{"n_layer": 13, "d_model": 448, "n_experts": 40, "experts_per_token": 3, "d_expert": 144, "d_shared_expert": 0, "activation": "geglu", "moe_layers": [1, 2, 3, 4, 5, 6, 7, 8, 9, 10, 11, 12], "router_score": "sigmoid", "normalize_top_k": true, "routed_scale": 1.5, "balance_loss": 0.00281, "balance_bias": true, "init_std_router": 0.0107, "lr_router": 0.000312, "vocab_size": 32768, "norm": "rmsnorm", "norm_eps": 1e-06, "tie_embeddings": true, "optimizer": "muon_hyperball", "lr": 0.00808, "beta1": 0.95, "grad_clip": 0.5, "batch_tokens": [65536, 131072, 262144], "seq_len": 1024, "train_tokens": 483200000, "steps": 3305, "dataset": "wikipedia_en"}
Below are experts of layer 3 (counted from 0) of a mixture-of-experts language model. Rows are named gate (a neuron's input weights, with its number), up (a neuron's input weights, with its number), down (a neuron's output weights, with its number) and show model dimensions 336-447. Each number is 500 + 25 x the weight over its row's rms, rounded and kept within 0 to 999. Numbers have three digits each.
Before each expert's rows: "raises" lists some tokens whose logits its average output raises strongly, later layers aside; "comes before" lists some tokens at least twice as common just after its tokens as in all text. This comes from a sample of Wikipedia text that the model never trained on. Tokens count by the router's weight.

# expert 35
raises: ".", "000", "×", "nd", " important", "012"
comes before: " | ", "0", "–", ".", "1", "3"
gate0:487516461480507515492516450498499484528502529469485469521491508497490505457478490475523454491502478480483486533457462545547479526489490534504534498536516510535528451554514530517528486487502512484484488519466502514550461486489463522496534493478509523558480526512496475509499484547485520512547526484498482437542553441484530488489520487482
up0:466504491469517481493504531552527523528450525513480514472502482560536497545452498467548507506479469505467457478484549516492487528465463490486562506506513480492503555467550497477466511541548483498505523502508486542518523556534440525501506488522504478513535509483511547463503511513522543530482507488473521491502449462501533539515462466532
down0:478490513512475491525485530473560551527485517465500511524504510537498520511455497519527496491483507513464481481497519518507523459531492482463494483503483523488547484491544504509511521483518480499485479483497482529534517508483466505477520474539536472526469537545510478517510469507483461503507470510495517535507492465474515498509475521532
gate1:444501505514496491507489487501537511502530515473504452510525506484494511504484481507484502483482490536478520518464482509509513513426478482510520491460545515466460501476534434498543491535491478473492482528526464499496486487519473517516470497466509521502515501480480529465477503508499504512496500483533473478534523515487487474507462448481
up1:495468504553483468464522493508486512481579516545520527523492504458508485506487485530502464454524513515490478481503475501460502506529510473527478476535503514481500533467525519505518493509500489475536506524477482465466475510514460484548538506495502448470492490500509512504506464513486495507523539520484450456519512506506499482521513442507
down1:552531470505507538528523504519475464474534509481479466499501489544447485500501496504500477512489455498506492495472501476531557517521532517484479498538493499532546459520529518525523501519519470516496468483501491460508470532508495548528507465463494550520508500538447504515492515502505487495533466527471489480536465452493531478480543488494
gate2:526479509492513497536511502497496487504500480530504497520485461509502512481515505528536514479486506508506493534512531515479513499515466531483470541489518516524492525484438484488451479466519499493511512478504492507474495476549496514519517531502534515525548531494516540484481479464510502505510499474494457526492545526467458507522521505495
up2:453516506471508513492490458552473513460459491476503491497440496498531502498496453502514467531515540513526531529487546498516484506529504480499501454503552523523463427473531530463482531484509526504487475504501499510541491489531508511463497531507500522479499517502514507508540442505502510521467498513505526509478488469487539458514512523491
down2:495434474500548538514431484471474511489464488481498500483501483505503484485512533512483489491482483488484490521500523519490496533520557530484484509552522479497535520492523509490479485465491528491498502541482558516469492539510496535504523512487515501483534511455471477469558503501523490469501479484513475540512499554453521474526496543484
gate3:487519503511562468484504521507548540496514491515463529509484481503449530501511519559486509484503512522448484492479465553510509507473466511486501462493511492510486474500441493491507482502519487496525514501483510509529497478490491516540553514489506523488484527476488486481460482493542490484479494493469524480504487539517515487490463461502
up3:487495515464499505523499511521507446485498505502491499466530488483464478484502415488476522484522505523527510518490530495534527507514531485533491494480501502504517489496487489518537485534482511538526499490490490544525466473542457452468520463493502461507495520505519534468501504544514529522521476486497491523551471437531523486515491454512
down3:466487471486486520482493527518484541468506458500483509522508488495453488488498470492506470510534528484516503540483553462500533490535465560517481496500530544482490531514507480515518521522502483495493518459497506497513504484475490471518521512452526471507498509450544507481469464516483526497484508479496519481480516463497492528531538480473
gate4:499549504515526509523544497502499505446502488476510479529522459520488511506490560508481511524502484526506503526486523480542527538449477499509490515524508487509460509529508565463525516522488511474466495484505476486488489514523482500491582531484486514498476462488459473487513517523515446465504514470508491507503507485508517498531450478505
up4:488509526509499506502519482461456529495547506470522480499545498459484523515509506493490510508530487519501491480466490524518479561499518509547523505537479459519511536468461459517451500522515489492475501543501513494497529487535497449503493455543512508549494523504508555500536474487492494490466519487475510532448455551517518467479502484516
down4:499504489491474485502504510513510531502536547532510492471506520536490505497546474492511475499472522493468539450493469490434535535520524454471506502505468500538518472501481510512545501497521486523496468532470501511503484484517495510502503515487484523545475477496521484543550457452485484504494496495475480539489472508485508462531489542502

# expert 1
raises: "In", "The", "For", "- The", "===", "In the"
comes before: "| ", "|", "-", "The", "- ", "\n"
gate0:453483534499506490518484466485458493505459493481479460510493512530485550504454450477479491455545502544514482499511478496530502507464509462484480432528491490514502500484450512506518510510477511500460520498497467491513495533495537534507496492499534475532566445491482531465497493529509530473501495483509495447491487483547447483483448478476
up0:499464474484517470500464462480510498553493460520501502483455508479496497510557531487462475506493471516450501474491530500468527493489513474485488530490478490540493490480472476463504523516543510458501518488502516518514474505506483515493464526488484514524513473465437491519517541511480539484500496491494523480484487516518488471469517541463
down0:494511440513487496491489543483525519476491489491516504483471498472450494491533532481517535518480496506475516467503529546511470502486507588513516528465480469502536486527488509494512509491522493498514508488502535493458484456503482470502492496488507543531457486476468544490504489484515469550490510500536496495508505506481507498473564486499
gate1:523496521499482476508541499514488492509498566527481512522490536516501494482510497500547560518504503483482511471482520489539504477472497493491501517468486534491523504478466508481502541515462456521490422503490459532502498475518479508516527480515516481461489500553496497504521489521540507501542493453554522513500534547498506489517522495483
up1:479533518508538534502464449465483500479496460510539514448496518509489442477495465437524520533485531514491548531508511483460513507468498510529506488521538512471504510513488426535524541511516473516491451490522476479494477485526502504503499476530516443514438474527499503500498488467506524520488516494528484475564483511502486521456485524536
down1:515518487485505490525493521461526491518485449474508486501520523505524489487505480449502535495470508476499487468526494531519498526496486499529548482485478506468494504498506505473515465516513499504472474540531480478477504530506514492463488502494489506478515514547514473495489502513525541493484480496526491491527502503510509512484485535446
gate2:515483492479483489546495520530529509521474527536525505500540467503500526514487524499525541479486470494526489500491516538499480457502486485482515538496538500495504526452519494517514486442500504518530501517530515503475459506432452510484533439473479487529477510514489492500483507512492519508492510472546489511506532474528495519474456520511
up2:466513520466518526476474491495461454489498517498486525560456509484475498478556504498542475506541510526470484477533491530507481465511445498481493446486503498428522481518494507513490517463534543463501494483518520461488484518514505519455460463507509526463555496486485483503467480526483519514494498527478496494480515537426473518475474529517
down2:519512485507509483436496530528451512519502502465498503507444490496509546511549484445508467501477492484485516471474424524496450480520488452505512485465524484498515453471523486492473531480494488496508459476500490513509469482474523545490506477520483507538515526512486459504484464512519529499496517531564510539519516518470507535499475447533
gate3:513501487512509540514483443487500517492480495493510517552517521495491510490516499473497535472464528487432449517535517485510493519468507495480534550525510526529509499480498501493490509510467469489484498492551524461519436512485468485488522511522488515539512489516484537497525509533501504449522527486507493499463528570510552516528530447515
up3:493508516500522527506428541496535486482503436483482498471488542463447489527483502477538476442537485524494492483487480497499484478487511479481469510497493506493521467501487512506476492554508536522524526462528465498529453518459483497495460511491483508504507542518459515504469463526497514448518521547517494523534484514526488500480529504488
down3:450528498473533488511503494460480490514500435518481541497544503514502500543496530474507474501506497482502546483472511479486491492511468431482528472517529530480504516500530485456458468508499479525532504521558508508506494522499461480500525491517499502484488498488484514502510511488461478479512547477496453525524543513443495478544480565528
gate4:482512516498493514513501481515537522496492533490494497427514503475501488500536475514460464499535492516526456522517488498475495543474491473511520541531519488468490551511498497481477465447505526485483468518506511449481461489479533505522488481514522466517455484510466526464475456496441500496486491522472486505488496519512481468520515516478
up4:501483498504483527529459470473497492498514549529514537535484509491508481494496527487525495515478530525490527467510510491510464524526501464529475490529472531542524507506497476520517524528469482537510513488504526527488534513485549486482525489521444484502548487518472497500516503518523529477513466500556523484513505476471431468519489458524
down4:472464518461455525543506496492507485504459507490488492547516487485487493493483452463522498486531525521488504513506507530476474522515550516486450457591515487500500501527498454462500494520495502520511509520487477532488565515505480541471491518545466446528526490486476503527499520536484527540527492459519546474499493494479503505493526491497

# expert 11
raises: "MS", "mm", "ani"
comes before: ".", " | ", ", ", " |", "–", ","
gate0:526511519499502486497498491540511497470500554472484519459513484480475524498476503503494516502509487534478512454525488471508477497478499495443478507502490488508526459511499518467529479496493493494514500530504451495510492528551471467479482528483511490494454482505551504496479525465525463514511460531501519495489498472485468518536487539483
up0:476458452502521469481459488515517521473507490535488510503463516492474499508526484471536494539516483497491526486511509488501503451499488498511528462517474501471507509490520523514483473502512518462456470480498494504509544483502465513500506512502498570479535441524477501476530480453486491488488484494517522502526514514511517483524525493487
down0:507494516499466526499516511520551455522502512511457523498508476452532420505485468401502535511476509501526454467500489471521514506523509522504459500499528493474503498502503492459466458538498491506493483486548485513491519487544474519512486508503565524482455474490508477488483532515460513454440510482536514471497520496483514510520481531500
gate1:489465427509508496488540513511471520491468507478490457532446489513512485532495480522500504498519506502451496508506477519486510510473496476494512501521483481485518483472502554498515511519514502502498546536462480527491563509486458535499489518509521499506517524492525514488515483510485497527477501497516556556454540522503503482536449471506
up1:489498525465498539445508494531460508497490480521480490529498423542489497477521499517555545512473537500506529457519507496533479497504504533542443507535492516496511463521491470507511497489494478498501517573500460547508504508487503488480443522515518526509487490483499530454521539478521523490486494468525481508496507477532446527481523502464
down1:511486554562433508517438486491492479510524452519460566495519479486475481455554504497492494464522542489497470485477509495509499525499501483512462494503510445494486497479475509500464506454518519519513467513553513499451499499461523528497495527487506489516475490505464489522470485505488522525480469489495504496496473486534511502454474501446
gate2:460526536501508492506534509525456466522503488504554480514496480519495501517505482459524538529464535486530496459519452496517516500432486490515503500495527485487542475487465500473472515442480513508507501526498562523508503460496441473479569466473484447496544523485459515458512476441543478479500502528511537504501501490477507462495471528511
up2:535487511487517462531520564500466459531514458495488504529492489500509487462488460466557521463503502522514488494497513491506525514444509496493480530517509490540497486476483477526491506483485478512478490491511474536476548529546451520495490486548492530499471494486498509499503447520536515479469494508510486535510493477468520473496488511467
down2:493486494525464449511513524524507549529489464497486463470501501512505575524477505484543519478468508538520498493477536503512430491477519502493513477490474519533511519500493484540492490465504472525471490490515504483490533481491502471494465502472515505496492532528461459479482530475539536473529484483498481468494521505482490527522528512499
gate3:477447481489491480517540477467513490511515516485502543501466475497529469492503506468493505526470532471492443475502467477459530507482501508524521469501483455487496447467585541498507475464548540484506515558474473527495523520531514481471474486558496487525476525511474485551465518511508481478484517529502480487475508486484475477464488500525
up3:492435482521534511488538524496525542480500483516506486494517472481511491532505473500509542523546505525500491504529536512475520574511476505461498496541473483507444504476531442483508465524531482527438514543464510491512528500475485543538506486498457494493533500529497538469494510515466499483503513514510524476480486484501491499533506446542
down3:507539536474517493518502497483482501520534513519489493468505493500507502502542476517516480479520516460482494469556483494488501503477523537495531519506481504509504506500479503509507476481465470529494507544469496502508491510520431460515503474512485514486547472508505530588489503491504535505515490545535521536501512468527519489537477544479
gate4:502491508480493467498486491546530478463491536470472505503490525511494442485522540521494462517534493502521500491509502508502472506528468542473507500531500477459473462449453478488479478520547497485499492522489528502493515479467478472503522528494530487491492507512519521479479513505519504465507506506496474482485536501516494474476484453514
up4:498511508519531515512500502512526518453522480526518497480553463540496549485465540538485435480519530472506480482453511493496505492471497488528504556524490508509522494473506551505501513488532485513484516448493487495481505494474477536493511499538559521507506517497485557535477514493504478531524524515481473506549500492496543484493498474477
down4:515511487542478467511499505518502504518495479466506512540471482529478508476510513506472493518494502529489526459522518473582493486491468494530501507546547492516473506452478525476493509517479578514536498459494502475507520523494528507535508526534542455497473508498477529511509508534555497516477501520502526479497527526453511502471514476491